From a checkpoint of a small mixture-of-experts model trained on Wikipedia.
Size: width 96, vocabulary 8192, 9.21M parameters.
Experts: 16 experts in each of 10 layers, 224 squared ReLU neurons an expert, a sigmoid router.
Training: a variant of SOAP for the experts, 3627 steps.
Below are experts of layer 2 (counted from 0) of a mixture-of-experts language model. Rows are named router (the router's row for the expert), up (a neuron's input weights, with its number), down (a neuron's output weights, with its number) and show model dimensions 0-95. Each number is 50 + 12 x the weight over its row's rms, rounded and kept within 0 to 99.
After each expert's rows: a language model's description of what the expert responds to. This comes from a sample of Wikipedia text that the model never trained on.

# expert 15
router:53 51 87 42 60 53 56 48 50 29 62 73 48 43 56 47 48 46 58 44 52 48 43 58 08 52 40 38 40 45 38 33 26 41 58 36 28 58 38 58 71 59 51 50 68 52 65 59 66 52 24 48 42 49 59 45 50 50 41 60 63 44 47 49 36 60 57 71 34 46 53 43 43 44 77 82 54 61 55 44 41 56 41 50 45 53 70 59 54 52 53 55 47 46 50 44
up0:56 60 56 67 43 46 32 51 45 65 68 38 61 49 60 56 53 27 44 66 49 57 46 65 62 54 83 45 44 34 56 72 54 49 57 45 64 44 59 46 34 48 60 44 69 57 60 34 48 31 24 50 45 26 40 54 30 51 66 45 48 50 53 31 63 40 27 50 49 47 43 47 47 65 48 46 42 35 70 46 58 48 73 61 56 60 69 53 40 65 72 53 55 41 72 44
down0:56 23 47 62 60 52 61 32 43 41 26 54 34 27 49 53 66 55 61 46 56 47 48 26 34 84 43 42 55 53 32 41 43 67 46 54 61 34 63 88 61 52 49 60 38 51 43 49 45 61 40 61 40 58 40 67 50 55 51 48 51 40 54 44 46 49 57 53 49 73 39 37 61 62 76 43 47 78 45 50 45 40 38 52 45 31 38 54 50 42 46 62 45 53 56 40
up1:81 49 42 37 54 29 27 50 43 59 41 39 53 55 47 51 49 47 49 37 42 44 42 51 52 76 59 48 34 54 61 47 41 52 44 66 58 51 28 43 30 26 49 42 45 24 42 50 66 53 49 45 67 48 44 60 76 47 46 41 42 48 56 77 55 53 47 35 51 58 61 44 54 52 31 46 63 54 43 46 52 74 65 45 62 62 36 64 56 72 48 83 62 37 56 39
down1:35 44 43 18 55 49 54 61 39 43 53 43 38 52 34 33 40 33 41 39 78 54 52 62 35 56 43 49 49 38 45 47 50 38 28 61 49 52 34 58 69 55 48 48 48 52 63 65 23 54 48 14 56 47 53 36 63 48 44 32 43 63 32 45 42 53 61 60 52 48 65 39 45 49 28 41 43 59 33 53 51 47 43 61 54 63 39 44 36 64 51 22 27 60 52 40
It responds to: Parentheses and regions. Opening parentheses before birth dates or native names, the and and, and words like national, reg-ion, country names after commas.

# expert 13
router:53 51 82 45 70 52 59 54 43 40 71 86 41 57 58 52 44 48 49 59 57 40 49 50 33 52 48 35 30 46 36 48 27 45 45 50 33 57 38 57 37 56 47 44 72 60 67 57 72 71 33 46 42 52 54 40 40 48 42 50 53 51 49 47 43 56 58 70 39 41 56 40 47 46 90 66 57 59 51 50 40 59 51 33 44 51 60 57 55 62 33 66 51 47 68 35
up0:36 54 52 59 51 57 39 61 43 58 42 29 56 37 41 50 46 48 41 63 52 74 20 19 44 51 54 48 64 45 66 42 63 74 34 46 30 57 44 54 54 43 49 39 46 59 45 48 37 45 71 39 47 67 51 64 34 66 37 33 55 35 53 67 54 29 62 56 70 42 49 48 47 58 40 68 56 36 44 40 43 45 35 46 69 66 46 35 48 42 37 73 61 36 63 51
down0:65 29 45 52 39 56 47 34 75 52 62 51 39 24 47 48 49 58 59 47 56 24 66 32 49 35 42 63 90 59 35 49 52 62 69 49 27 35 52 66 43 33 43 53 60 47 66 43 59 53 41 53 62 49 59 57 44 54 56 47 63 50 27 66 45 61 44 46 56 37 28 43 57 58 40 31 35 44 63 47 39 51 43 56 47 55 55 57 43 55 67 35 34 46 36 38
up1:48 67 36 56 70 50 44 31 43 65 44 31 47 37 49 62 51 38 26 51 46 34 58 48 52 50 59 45 50 66 47 46 51 59 53 65 59 48 67 54 43 53 67 47 61 52 38 37 45 56 60 27 74 54 56 32 44 49 71 53 64 81 41 49 52 39 37 72 83 51 59 36 40 43 66 38 70 50 51 61 30 57 57 69 51 57 57 56 33 68 63 52 41 57 43 52
down1:46 32 61 49 52 46 61 38 45 60 41 27 52 32 38 55 28 60 63 54 44 35 50 54 49 57 55 49 60 30 50 52 51 59 56 34 31 73 35 41 40 47 67 54 64 66 47 32 62 58 32 69 50 52 62 62 40 45 46 55 54 50 49 54 32 40 41 46 42 41 31 56 66 55 53 45 26 47 68 53 52 35 68 66 72 31 55 29 67 62 40 60 32 29 44 38
It responds to: Table cells, scores. Pipes, dashes and numbers in sports and election tables and tennis scores, plus some word-middle pieces like G-rou-p, Film-ing.

# expert 0
router:56 45 16 57 57 36 51 60 39 42 43 28 54 30 57 33 57 52 44 46 41 51 61 62 62 47 63 60 42 77 61 68 58 86 48 66 81 80 50 51 52 46 51 54 51 58 42 56 58 65 37 52 56 50 51 55 46 57 43 53 52 49 52 53 71 46 52 65 50 52 27 39 40 43 35 45 51 46 47 51 20 48 62 31 58 47 42 42 72 60 64 57 55 44 49 40
up0:48 60 43 76 48 70 42 64 48 44 27 44 71 28 56 26 59 56 29 56 66 49 70 50 57 40 42 49 49 46 65 54 45 62 29 57 62 60 46 71 55 34 41 32 50 51 41 81 41 49 30 47 54 60 34 65 27 63 43 34 45 54 40 57 57 38 63 49 59 34 53 37 47 37 48 39 64 30 66 44 54 39 51 55 46 46 51 32 54 45 43 57 43 55 57 67
down0:51 38 68 41 49 48 46 62 65 36 64 62 35 63 53 57 51 44 66 41 61 64 52 34 36 33 51 47 58 62 34 51 57 49 53 67 53 26 46 35 44 55 60 51 54 72 54 48 52 31 49 63 29 32 30 51 53 46 58 55 39 41 51 42 49 64 67 55 50 38 65 32 36 70 32 47 40 81 72 66 40 50 23 56 41 54 50 44 38 44 60 47 50 31 29 58
up1:54 55 56 68 47 49 50 65 28 56 47 58 58 60 64 46 53 33 62 62 64 55 40 44 48 44 71 56 46 60 66 65 53 53 42 56 41 65 49 52 44 40 53 57 26 59 42 39 60 47 56 42 56 54 49 48 48 44 53 52 48 38 53 38 46 42 62 46 63 80 46 45 43 46 17 50 59 70 21 73 77 37 46 40 65 25 46 44 57 58 48 52 34 18 66 44
down1:48 66 58 26 40 38 53 69 71 72 29 62 43 50 68 47 76 41 53 67 61 54 23 53 62 60 54 36 48 48 53 47 67 57 42 45 24 54 56 65 46 53 64 52 50 62 60 40 39 42 41 51 38 45 71 49 49 52 48 63 48 44 57 48 39 76 41 58 39 39 42 59 43 46 43 66 42 62 39 48 61 54 48 56 79 53 79 45 61 39 57 56 47 59 72 38
It responds to: Inflectional endings, plural nouns. Word-final suffixes like -s, -ed, -ing and plural or possessive words in narrative prose, such as lasted, blankets, their, people, other.

# expert 4
router:64 60 41 50 60 50 44 82 29 40 57 65 58 68 64 60 59 57 49 51 63 63 48 62 59 41 43 58 61 43 64 33 44 48 70 66 40 29 66 46 55 42 46 66 24 48 14 61 41 33 54 42 46 43 48 50 63 45 44 37 37 39 53 35 47 43 30 53 63 62 55 70 41 48 36 58 58 44 42 38 43 37 45 35 60 40 42 57 35 39 47 47 33 66 36 39
up0:51 61 32 30 69 68 33 45 56 53 46 39 48 65 38 23 58 42 40 53 55 29 55 43 75 59 49 65 46 44 66 46 22 54 48 49 51 48 62 29 35 51 48 37 44 42 25 67 55 45 43 42 56 54 59 31 59 53 46 44 27 69 61 21 64 56 48 65 63 64 68 46 54 43 57 52 45 47 33 44 54 53 52 72 58 47 35 54 42 45 51 42 35 49 68 55
down0:57 46 54 49 39 50 76 44 34 63 23 49 51 41 74 47 39 54 82 41 54 31 52 48 45 41 56 54 38 55 39 41 53 45 54 54 41 33 68 30 59 37 77 46 32 67 53 47 53 38 72 57 47 52 45 48 61 53 32 49 54 51 40 62 53 51 55 44 34 49 50 59 60 53 38 43 28 77 87 46 50 43 40 37 44 58 47 44 55 72 48 31 49 41 49 43
up1:60 52 60 51 47 55 53 65 65 49 46 28 54 76 35 44 67 36 65 57 40 39 56 46 66 38 56 34 53 36 69 45 57 48 32 49 50 39 30 51 72 60 60 55 48 58 56 48 41 64 59 50 47 52 44 68 76 47 68 32 35 47 49 40 47 56 32 62 76 63 44 26 58 37 53 63 45 33 63 49 49 58 26 50 30 48 47 59 55 58 51 49 40 56 37 21
down1:57 32 59 56 48 83 50 34 58 55 38 61 28 40 56 40 27 50 73 53 71 22 56 48 48 31 62 57 37 51 52 47 38 66 47 51 40 44 47 46 58 58 29 58 39 56 36 62 47 72 66 58 25 48 54 52 46 53 53 62 54 52 43 44 38 49 45 61 55 39 51 46 51 51 36 67 61 73 70 42 58 61 36 47 50 27 48 47 41 52 42 49 29 23 42 41
It responds to: Line-initial hyphens, articles. List-item hyphens at line starts and table-rule dashes, plus articles and words opening lines or headings, e.g. -, The, a.

# expert 12
router:53 45 60 38 52 64 44 41 50 51 37 47 42 60 50 65 43 45 61 00 50 60 47 32 56 45 40 66 47 53 45 30 56 28 41 56 65 67 47 48 31 60 52 49 59 47 65 34 48 46 51 61 73 56 55 49 67 67 55 39 51 53 49 47 36 33 55 48 55 59 63 69 56 50 57 54 45 29 47 49 80 46 56 56 73 45 64 27 47 42 76 52 46 64 44 53
up1:64 67 56 54 74 58 35 44 56 55 52 54 68 40 51 48 49 55 66 18 26 54 46 38 57 38 61 62 57 46 47 34 20 49 36 47 52 44 36 51 45 53 73 63 54 46 62 38 31 52 65 71 54 47 53 63 39 50 67 71 43 32 59 60 54 39 32 30 34 62 40 43 60 64 46 51 53 58 62 69 45 43 40 59 43 56 66 42 65 72 55 38 44 63 54 47
down1:41 31 37 61 47 60 52 48 62 59 57 57 58 62 28 52 42 43 44 64 41 32 25 48 59 52 36 50 46 49 49 51 39 32 39 61 38 30 29 61 54 30 29 50 32 50 66 38 28 45 59 41 35 41 59 52 43 40 31 78 61 45 64 62 39 39 52 65 47 53 49 62 54 62 26 58 61 49 61 51 57 41 52 53 57 19 38 48 69 44 44 49 64 53 62 32
up2:47 77 30 42 53 40 35 47 37 60 52 31 50 50 50 40 57 39 44 44 66 32 36 33 44 45 75 56 52 62 56 35 75 62 64 56 64 56 22 33 29 62 56 26 52 38 48 33 51 66 29 62 39 55 52 63 53 58 53 43 51 55 62 53 51 46 50 48 47 60 48 52 73 37 53 64 49 52 35 34 48 69 47 49 62 51 40 42 46 55 50 70 35 70 32 59
down2:40 43 34 50 74 59 54 60 69 56 61 47 54 48 58 45 44 22 57 42 69 61 50 48 57 47 46 55 35 71 23 53 51 40 61 63 54 49 32 29 41 46 36 52 37 44 42 56 45 35 35 62 45 58 60 55 48 53 33 24 46 40 58 66 40 65 40 70 42 59 46 59 36 60 51 34 61 60 78 69 72 47 37 39 51 34 57 44 52 66 35 46 40 57 57 57
It responds to: Prepositions after nouns. Prepositions following a noun or participle, mostly of, in, for, by, with, from, at, as in Location of, separated by.

# expert 10
router:45 43 43 52 72 49 37 36 57 54 31 38 57 37 46 33 59 55 47 26 47 54 46 56 68 51 42 57 32 65 73 37 35 34 48 20 68 37 67 41 57 33 37 67 58 41 58 53 60 48 56 54 48 51 57 59 50 46 54 56 37 57 50 54 82 59 78 57 45 49 31 64 45 59 51 42 61 47 48 57 50 28 52 47 37 36 42 53 36 59 71 28 58 66 39 52
up0:45 55 34 56 49 54 32 46 57 59 45 62 51 49 41 43 62 46 42 51 53 46 48 45 58 61 56 58 56 65 55 57 67 66 34 49 45 41 43 43 59 39 54 45 30 46 54 44 54 54 46 56 40 30 47 40 24 38 28 40 29 74 79 59 44 35 61 35 47 60 14 45 35 50 58 51 46 33 29 50 61 25 40 47 46 43 23 61 37 41 51 47 43 48 26 37
down0:57 39 48 42 47 59 55 53 49 54 39 48 61 54 43 36 52 52 62 48 51 42 41 53 28 43 47 45 34 40 46 87 68 44 38 44 48 51 43 30 55 40 30 71 41 79 53 43 63 49 50 55 44 53 70 35 66 56 62 48 45 55 39 42 35 47 40 53 52 41 56 69 88 36 45 53 49 48 68 43 66 38 47 63 49 31 46 40 43 47 67 24 33 48 73 58
up1:47 64 34 57 51 52 21 53 19 62 32 60 50 60 49 57 62 47 50 64 35 60 46 52 49 60 60 47 35 53 49 34 36 44 37 36 55 49 48 49 35 50 58 52 48 75 43 23 48 42 46 40 41 48 66 56 32 50 56 53 51 70 57 69 68 17 30 40 67 43 67 46 38 48 41 57 42 49 56 76 43 62 50 34 45 57 72 50 58 49 42 54 55 47 71 60
down1:63 34 60 51 61 63 48 44 51 54 45 67 62 38 38 45 48 49 68 65 77 48 66 33 47 62 48 41 52 54 11 55 60 44 49 75 50 56 35 64 49 26 45 62 53 35 60 46 57 68 38 60 48 42 66 52 39 39 48 57 52 56 38 65 54 42 59 62 39 46 39 39 55 38 65 33 54 68 68 63 42 65 26 62 48 35 51 73 53 37 62 47 38 53 58 48
It responds to: Word-ending suffix pieces. Final pieces of longer abstract nouns and adjectives, e.g. controvers-y, import-ance, argume-nt, credi-bil-ity, plus whole words like government, state.

# expert 6
router:44 38 72 52 28 49 57 65 56 61 67 44 56 41 38 35 38 54 55 30 42 50 60 18 58 52 44 64 72 50 58 39 46 16 60 50 39 61 52 51 69 51 45 32 45 47 32 54 40 35 59 53 41 49 58 47 42 38 39 33 50 66 65 65 41 29 46 42 50 62 52 42 55 66 58 49 51 50 45 54 50 34 47 37 47 50 59 52 53 15 52 51 44 63 38 79
up0:57 50 42 70 36 48 27 65 56 55 63 67 64 61 25 36 46 24 36 44 42 55 12 57 40 43 41 46 43 39 70 42 64 61 48 53 28 63 58 45 28 41 51 58 53 48 62 37 49 56 44 43 49 37 50 55 61 39 63 35 54 59 36 57 54 61 32 63 46 60 48 61 44 47 50 63 61 59 47 58 22 40 43 56 62 53 64 62 38 37 40 65 67 32 49 47
down0:50 57 63 59 47 61 66 49 42 64 36 44 63 39 42 57 53 60 66 60 63 42 85 37 59 55 50 70 52 63 35 50 52 54 46 44 61 55 65 41 38 39 37 60 77 52 58 37 61 55 30 51 43 54 31 35 44 60 51 63 48 40 62 48 68 58 59 63 39 27 55 42 27 55 50 33 53 68 57 66 53 66 48 74 37 52 36 29 42 54 60 38 44 39 50 31
up1:50 55 60 64 58 51 26 44 46 64 51 50 35 74 48 39 57 60 56 39 37 43 55 58 65 23 50 64 53 50 46 60 72 45 57 46 46 59 59 46 48 25 54 54 33 48 58 67 63 45 46 56 53 46 31 58 63 36 36 48 34 58 51 52 55 20 40 41 55 74 42 46 59 27 68 62 46 26 59 57 44 37 75 46 54 40 50 63 41 62 31 44 57 76 60 55
down1:37 46 40 53 48 55 87 46 38 49 54 44 43 31 36 49 53 61 64 51 69 36 58 49 61 38 44 45 49 45 51 49 69 53 39 60 61 40 53 48 35 61 31 53 60 52 68 57 49 46 49 66 53 47 54 30 55 38 64 48 62 50 57 40 46 76 57 53 28 64 82 40 60 61 52 50 55 86 40 39 38 55 52 77 70 54 51 51 39 56 37 43 30 50 60 39
It responds to: Field colons, table pipes. Colons after infobox field names (Origin:, Area:, Employer:) and pipe separators between table cells, plus semicolons and some periods.

# expert 14
router:51 45 31 65 26 50 49 50 51 44 47 67 52 42 55 62 67 56 45 30 43 37 47 52 42 46 53 54 52 39 59 82 61 77 66 49 56 62 48 53 56 42 46 60 40 49 21 61 57 47 45 54 55 48 54 66 55 52 54 53 36 46 52 32 49 29 42 66 47 43 30 78 49 50 56 42 39 43 47 64 64 27 58 60 57 65 48 43 34 76 46 43 42 67 19 56
up1:47 63 27 65 33 45 44 53 59 58 33 63 48 47 54 61 51 61 36 68 41 57 58 53 45 27 58 40 51 36 46 52 56 35 52 55 51 51 63 58 34 63 43 32 28 26 19 43 54 68 67 44 62 49 50 56 59 76 53 31 59 54 44 30 40 39 50 60 47 28 72 52 43 61 35 59 47 44 64 61 55 55 37 55 56 57 66 34 50 51 69 64 44 64 37 65
down1:43 33 58 60 65 57 62 28 37 47 40 17 51 51 57 47 61 62 41 48 62 28 45 43 38 40 38 47 74 47 43 58 50 52 49 66 50 55 70 47 66 70 41 56 64 49 66 56 70 44 58 54 40 57 41 47 61 41 56 32 57 64 25 54 54 62 34 37 56 49 28 65 39 33 53 36 55 40 71 61 46 39 44 54 24 46 48 32 65 35 43 59 56 43 68 49
up2:59 57 25 78 43 54 42 69 50 52 39 40 46 50 54 59 31 40 41 51 32 18 23 27 36 55 67 64 35 61 51 44 26 59 62 61 30 43 42 55 70 59 53 42 48 41 52 44 63 59 48 50 68 36 39 65 32 47 68 48 31 64 51 59 51 41 60 53 31 61 47 57 47 65 51 46 39 36 56 63 58 51 45 32 46 36 66 48 56 53 55 50 55 61 59 52
down2:47 41 56 49 71 40 27 39 62 49 60 59 40 45 34 42 42 47 47 65 50 41 63 42 59 58 63 40 89 62 57 53 26 63 48 49 33 38 65 31 33 37 43 49 43 55 60 60 65 66 57 63 41 55 32 47 21 40 38 35 43 46 62 47 46 47 49 36 41 62 48 48 57 69 61 43 29 45 76 57 56 46 49 55 47 60 54 51 30 45 58 44 70 59 62 38
It responds to: Ordinals, time words. Ordinal words and suffixes and period nouns after a determiner, e.g. first, second, last, season, year, time, seventeen-th, 33-rd.

# expert 9
router:53 48 83 44 69 52 58 55 43 41 70 84 42 57 56 50 45 47 50 60 57 40 50 51 33 52 48 35 31 47 33 48 28 46 43 50 33 57 40 55 38 55 47 45 71 62 69 54 73 72 33 45 40 50 54 40 40 48 43 49 54 53 52 47 45 58 58 69 38 41 55 36 48 47 90 65 56 58 53 51 39 59 51 33 44 50 61 57 55 63 32 65 52 45 68 33
up0:60 53 40 69 68 81 51 33 48 76 59 57 40 47 64 54 39 50 60 42 52 60 45 46 47 74 56 47 41 31 54 58 32 59 50 57 62 58 66 42 36 51 59 51 37 44 57 44 40 40 44 33 45 41 54 45 62 63 49 85 41 57 43 46 56 46 54 50 79 68 51 52 59 26 43 33 49 51 46 38 64 46 59 38 34 52 57 12 50 46 42 44 60 54 62 60
down0:63 43 38 63 54 57 52 43 44 68 37 53 28 49 71 55 52 61 67 35 43 78 34 44 53 56 30 53 28 51 33 44 73 23 63 50 50 59 45 57 55 35 44 49 56 40 53 73 47 53 58 63 37 55 55 56 47 57 57 53 48 53 48 54 32 47 22 59 40 55 43 42 62 48 49 46 48 77 70 63 30 51 60 59 39 29 40 52 52 69 49 46 75 65 48 40
up1:34 52 59 58 52 37 32 55 39 39 54 33 38 42 36 43 55 46 32 42 13 33 38 47 58 40 45 43 41 60 60 38 41 42 49 80 37 63 57 43 35 49 48 50 28 41 49 48 74 37 50 51 56 53 54 56 53 55 60 52 76 53 71 61 55 48 52 37 61 70 37 59 37 46 27 45 37 43 28 53 36 33 37 49 54 51 37 56 36 71 42 51 50 40 47 72
down1:51 43 59 39 55 56 71 51 21 58 35 38 68 53 51 61 51 56 50 49 46 45 47 31 49 65 61 70 60 39 26 45 53 37 50 53 28 63 57 30 41 57 36 55 41 49 26 60 43 52 42 49 22 74 65 42 46 50 59 44 57 74 60 74 53 40 47 50 60 61 35 56 48 50 52 78 38 47 59 71 41 51 61 33 31 46 41 59 50 43 59 35 58 47 60 52
It responds to: Word completions, school terms. Continuation pieces that finish names or verbs, like Em-ms, c-ites, Brad-ford, plus words like School, High, Corps, and coordinate digits.

# expert 11
router:54 52 47 44 43 43 46 28 54 62 51 25 61 57 48 30 52 48 42 46 50 70 55 51 63 53 71 38 35 50 59 55 55 34 62 60 42 51 47 25 55 50 61 47 35 64 65 28 20 57 41 56 54 36 37 49 30 40 60 41 73 75 56 62 79 53 29 43 61 44 55 43 49 63 54 33 53 48 46 47 50 63 44 40 50 71 34 48 51 54 31 45 61 32 65 57
up0:52 46 55 57 62 38 56 50 46 50 41 43 58 52 64 60 60 45 39 42 37 64 52 44 49 41 63 52 63 55 51 32 71 42 46 85 33 26 58 46 42 36 49 74 24 49 71 42 33 47 77 69 49 34 34 49 66 48 62 54 39 29 62 57 39 55 46 61 77 50 60 41 52 39 59 54 37 69 44 48 53 70 55 33 40 44 41 48 57 61 52 49 38 67 49 40
down0:59 56 54 40 55 42 63 69 44 60 43 43 54 56 58 49 28 33 49 46 58 38 44 42 40 31 55 49 57 66 32 49 70 37 74 22 54 41 57 55 61 60 47 57 41 53 66 56 56 32 52 40 52 51 50 45 50 46 28 37 54 54 51 68 50 72 56 67 47 34 60 59 56 53 59 52 61 57 67 54 57 54 31 36 32 51 40 76 43 26 49 51 26 20 48 26
up1:61 54 69 40 36 29 35 35 54 42 47 44 62 51 47 42 68 40 51 30 48 76 33 66 68 47 44 49 37 68 46 54 50 46 10 60 51 33 40 33 54 41 40 49 55 43 55 53 56 62 46 49 31 49 42 52 64 34 66 67 52 36 47 42 49 38 35 62 42 63 61 59 45 78 48 63 61 42 59 60 55 67 61 26 41 51 54 39 40 50 67 50 51 51 56 40
down1:37 58 62 55 44 60 55 27 50 55 40 56 46 55 52 54 62 52 51 28 55 64 71 28 67 36 66 55 39 49 39 29 66 52 53 63 57 74 64 53 47 47 63 43 57 58 61 74 64 46 38 58 30 32 67 52 51 31 50 49 52 48 35 40 37 47 57 57 59 48 67 72 69 49 54 71 53 52 61 70 61 32 52 34 34 39 46 66 67 42 57 49 38 60 47 34
It responds to: Single capital letters. Lone letters, mostly capitals or consonants, at the start of names and codes, such as T-w-iddy, B-j-örn, R, K, X in tables.

# expert 7
router:47 55 43 54 49 40 52 51 49 45 45 43 54 46 44 58 49 54 39 55 40 48 26 59 50 44 49 55 63 53 46 68 71 69 32 25 33 40 47 42 40 50 47 52 49 43 34 55 38 46 78 69 45 54 63 46 54 38 60 57 54 40 54 57 71 54 82 17 52 52 67 53 42 43 42 27 37 55 52 39 43 78 55 52 28 61 39 31 45 52 67 41 62 22 40 51
up0:50 28 54 46 59 52 59 45 59 69 53 40 48 63 33 53 45 43 58 50 37 50 41 55 50 81 57 39 59 60 47 67 39 56 55 50 47 52 64 52 48 47 68 43 61 59 66 16 37 41 50 53 39 55 60 62 56 47 54 27 59 46 57 50 64 67 50 51 49 59 29 50 44 37 25 47 51 46 53 13 57 59 51 56 81 53 39 59 23 46 54 55 80 52 54 43
down0:47 44 51 55 56 53 59 41 38 41 34 69 42 49 54 49 50 37 42 78 52 49 41 54 54 43 43 48 44 45 62 41 55 45 55 41 58 87 37 42 58 62 32 60 51 54 54 44 57 19 32 56 38 37 48 66 38 54 56 41 64 44 44 58 46 70 29 42 32 29 51 64 40 34 46 42 41 77 66 72 27 55 52 47 56 30 55 36 42 52 65 72 48 60 54 48
up1:49 47 48 49 49 73 42 57 61 50 26 54 50 56 43 52 64 53 23 53 34 47 44 30 49 30 40 51 50 63 53 33 62 57 66 39 40 46 32 60 49 54 73 44 37 42 67 46 57 53 73 44 57 52 58 36 39 65 57 66 34 55 69 29 66 51 56 46 57 61 67 49 52 41 41 47 26 41 52 70 40 57 52 35 45 35 40 21 27 48 39 60 28 51 56 43
down1:44 56 32 31 57 65 35 62 31 53 20 51 40 35 45 36 45 52 61 66 65 61 31 67 53 57 42 56 60 56 45 54 51 49 52 31 53 59 39 26 78 35 27 37 43 51 26 56 47 20 38 55 48 68 50 47 51 55 49 60 49 34 33 53 51 68 43 71 49 73 45 53 42 41 61 49 52 45 52 58 42 42 52 44 55 54 58 54 41 49 51 58 34 64 71 44
It responds to: Name vowel pieces. Vowel-ending pieces inside proper names and foreign words, such as os in Czechoslovakia, Ser-ena, Ter-ra, plus whole names like Carolina, James.

# expert 5
router:56 52 69 44 67 48 53 62 44 22 60 78 49 59 54 57 49 47 47 47 52 45 43 52 33 59 44 40 31 42 45 40 27 44 51 46 36 63 43 64 44 53 48 50 84 53 51 61 65 65 15 46 53 44 66 45 58 51 46 56 52 35 54 45 29 55 70 78 42 49 64 49 45 39 69 85 55 51 43 48 33 42 48 35 50 48 74 55 56 48 53 56 50 47 52 51
up0:65 73 29 55 70 52 61 39 53 63 53 37 61 41 45 53 37 38 45 60 34 44 62 51 37 62 48 41 65 47 47 52 67 39 51 23 55 63 33 64 55 52 52 63 54 56 27 37 44 51 63 53 79 64 60 38 27 51 56 24 43 69 27 61 62 56 51 55 60 60 53 54 59 43 29 54 61 55 39 47 53 51 73 40 69 57 43 50 56 34 49 36 40 65 49 62
down0:48 51 68 25 61 66 46 52 55 58 44 45 49 68 41 40 27 51 49 51 54 49 55 37 48 38 26 42 35 58 48 54 40 68 58 36 48 51 28 53 57 66 54 67 76 66 47 40 56 36 36 49 56 57 51 35 62 82 54 70 51 37 44 70 45 55 42 48 50 53 44 49 50 48 78 32 56 70 67 50 61 60 55 52 44 51 40 40 33 55 81 40 39 64 48 50
up1:36 36 45 64 44 45 32 36 67 56 69 55 48 68 35 86 48 57 31 34 54 45 29 29 60 54 55 32 45 75 70 53 47 60 58 53 47 47 55 31 46 60 46 32 47 51 54 58 34 56 63 66 60 49 53 56 68 49 35 31 61 47 55 55 36 32 58 44 66 55 57 55 30 31 44 46 62 41 41 68 54 45 58 52 50 63 57 46 50 30 38 44 62 52 67 60
down1:41 67 55 61 69 60 35 47 14 42 46 51 49 49 24 51 72 61 44 62 60 40 40 40 71 49 44 69 45 52 42 27 37 55 54 70 55 58 46 55 43 36 68 41 56 44 35 48 72 66 56 70 60 47 48 67 46 67 48 47 55 57 56 42 55 53 53 29 52 74 47 43 47 36 71 47 28 67 58 60 49 50 52 49 42 42 45 29 42 51 36 33 49 45 47 37
It responds to: Numbers and symbols. Digits, dollar signs, ±, x and slashes in tables, coordinates and scores, plus second pieces of split words like Inc-orporated, Cont-est.

# expert 8
router:58 52 59 54 54 54 52 47 60 41 42 69 53 40 57 61 63 52 45 74 36 53 37 58 62 45 50 73 37 47 46 32 53 47 44 37 68 80 46 57 55 57 57 45 63 50 45 60 50 28 56 45 63 49 52 47 85 50 54 47 59 54 42 57 59 55 55 57 56 44 56 24 47 39 49 88 71 39 40 43 61 37 35 48 51 65 70 40 52 23 57 41 40 37 44 70
up1:61 46 39 51 59 42 52 56 47 60 53 45 52 55 65 57 56 45 39 53 53 44 41 44 49 56 76 39 42 65 48 43 52 43 29 47 54 45 47 59 63 46 26 36 47 35 71 33 55 51 50 53 72 42 49 79 46 65 61 39 36 56 50 67 69 21 48 37 49 53 40 49 51 63 37 56 52 51 38 69 53 43 82 42 30 56 38 59 64 37 49 63 61 29 78 33
down1:47 49 50 49 59 74 50 47 60 31 40 35 43 64 34 69 46 60 57 44 61 42 41 56 29 62 56 41 29 30 40 64 47 44 58 54 61 47 65 51 62 64 51 61 61 55 52 72 44 19 54 45 36 50 47 44 58 63 48 76 48 63 45 45 46 65 47 56 55 46 37 55 43 72 79 46 55 55 69 69 49 44 50 51 67 38 76 56 28 63 66 45 51 67 49 58
up2:70 67 58 47 43 41 53 73 47 58 30 54 36 42 17 51 66 40 62 58 43 50 68 43 47 40 26 57 52 51 60 56 51 71 38 45 52 58 59 43 62 56 44 15 33 47 53 36 52 49 38 42 38 72 40 69 37 79 63 50 35 48 49 65 48 49 58 40 59 44 47 43 62 48 45 30 66 33 55 61 39 47 46 56 26 50 56 53 54 59 65 42 47 52 63 56
down2:51 40 66 42 61 41 35 53 61 63 37 62 60 57 59 42 53 42 43 38 74 48 41 31 60 49 46 55 40 44 55 67 60 45 51 57 62 37 34 46 69 65 40 43 43 60 35 64 21 45 20 61 43 65 47 42 49 51 47 48 37 41 36 41 52 62 60 75 65 29 62 53 25 59 61 54 66 46 77 52 52 42 40 57 53 64 75 42 48 48 41 54 31 47 43 60
It responds to: Verbs, infinitive to. Auxiliaries and aspect verbs with the infinitive "to" after them, such as was, would, began to, continued to, plus year-prefix digits like 19.

# expert 2
router:53 48 82 44 71 52 60 53 45 42 70 83 42 57 55 51 44 47 52 61 57 41 50 51 34 51 49 35 30 46 32 48 28 46 43 50 34 55 38 56 37 55 48 44 72 63 71 53 72 70 31 46 40 53 54 40 37 46 44 50 53 51 49 47 46 57 56 67 39 40 54 38 48 47 91 64 56 59 52 52 42 61 51 34 43 50 61 57 56 64 32 67 54 44 69 33
up0:53 48 26 34 52 45 49 49 49 45 58 23 52 55 45 37 66 38 22 55 59 61 44 69 50 63 64 45 55 32 68 59 60 61 59 47 49 39 70 25 34 57 41 39 66 48 60 36 43 52 59 50 48 50 43 55 35 53 53 38 55 64 59 76 33 43 41 45 60 62 38 44 40 49 49 76 50 11 48 63 48 61 54 40 36 43 58 46 51 46 38 71 51 54 46 33
down0:36 57 46 47 42 67 63 54 36 50 50 44 66 38 53 41 56 41 43 52 50 41 66 43 54 47 51 47 48 32 61 29 47 40 49 38 38 50 47 63 39 47 30 69 54 46 41 58 14 74 35 44 37 35 46 52 58 57 50 73 23 52 45 33 49 37 55 55 42 40 42 71 39 76 47 26 69 53 70 56 44 71 38 36 35 44 52 42 53 33 42 47 41 49 55 38
up1:43 64 23 58 46 73 51 60 49 68 73 57 51 77 58 38 54 40 40 66 67 69 30 27 40 59 51 48 44 41 63 58 46 51 45 44 46 52 39 60 56 81 50 50 48 56 66 59 55 55 35 59 73 49 37 71 39 52 50 43 69 38 51 41 53 38 35 41 72 58 43 54 35 49 48 63 43 32 30 70 64 53 51 46 44 51 65 43 57 37 60 35 54 52 63 47
down1:55 36 49 52 33 44 50 46 49 49 44 50 44 37 56 44 49 55 57 46 60 43 43 62 65 55 70 57 39 39 60 58 39 54 53 44 66 43 39 28 35 43 70 39 36 48 38 46 46 54 51 65 53 90 42 61 61 41 51 49 41 44 22 60 19 39 40 61 62 32 52 53 60 43 37 64 53 46 56 35 68 57 60 50 65 35 72 69 57 47 61 79 48 35 38 49
It responds to: Table cells, numbers, names. Tokens inside wiki tables and infobox lists, mainly digits, dates, name fragments and markup like =, |, ), e.g. 124, Street, Laps.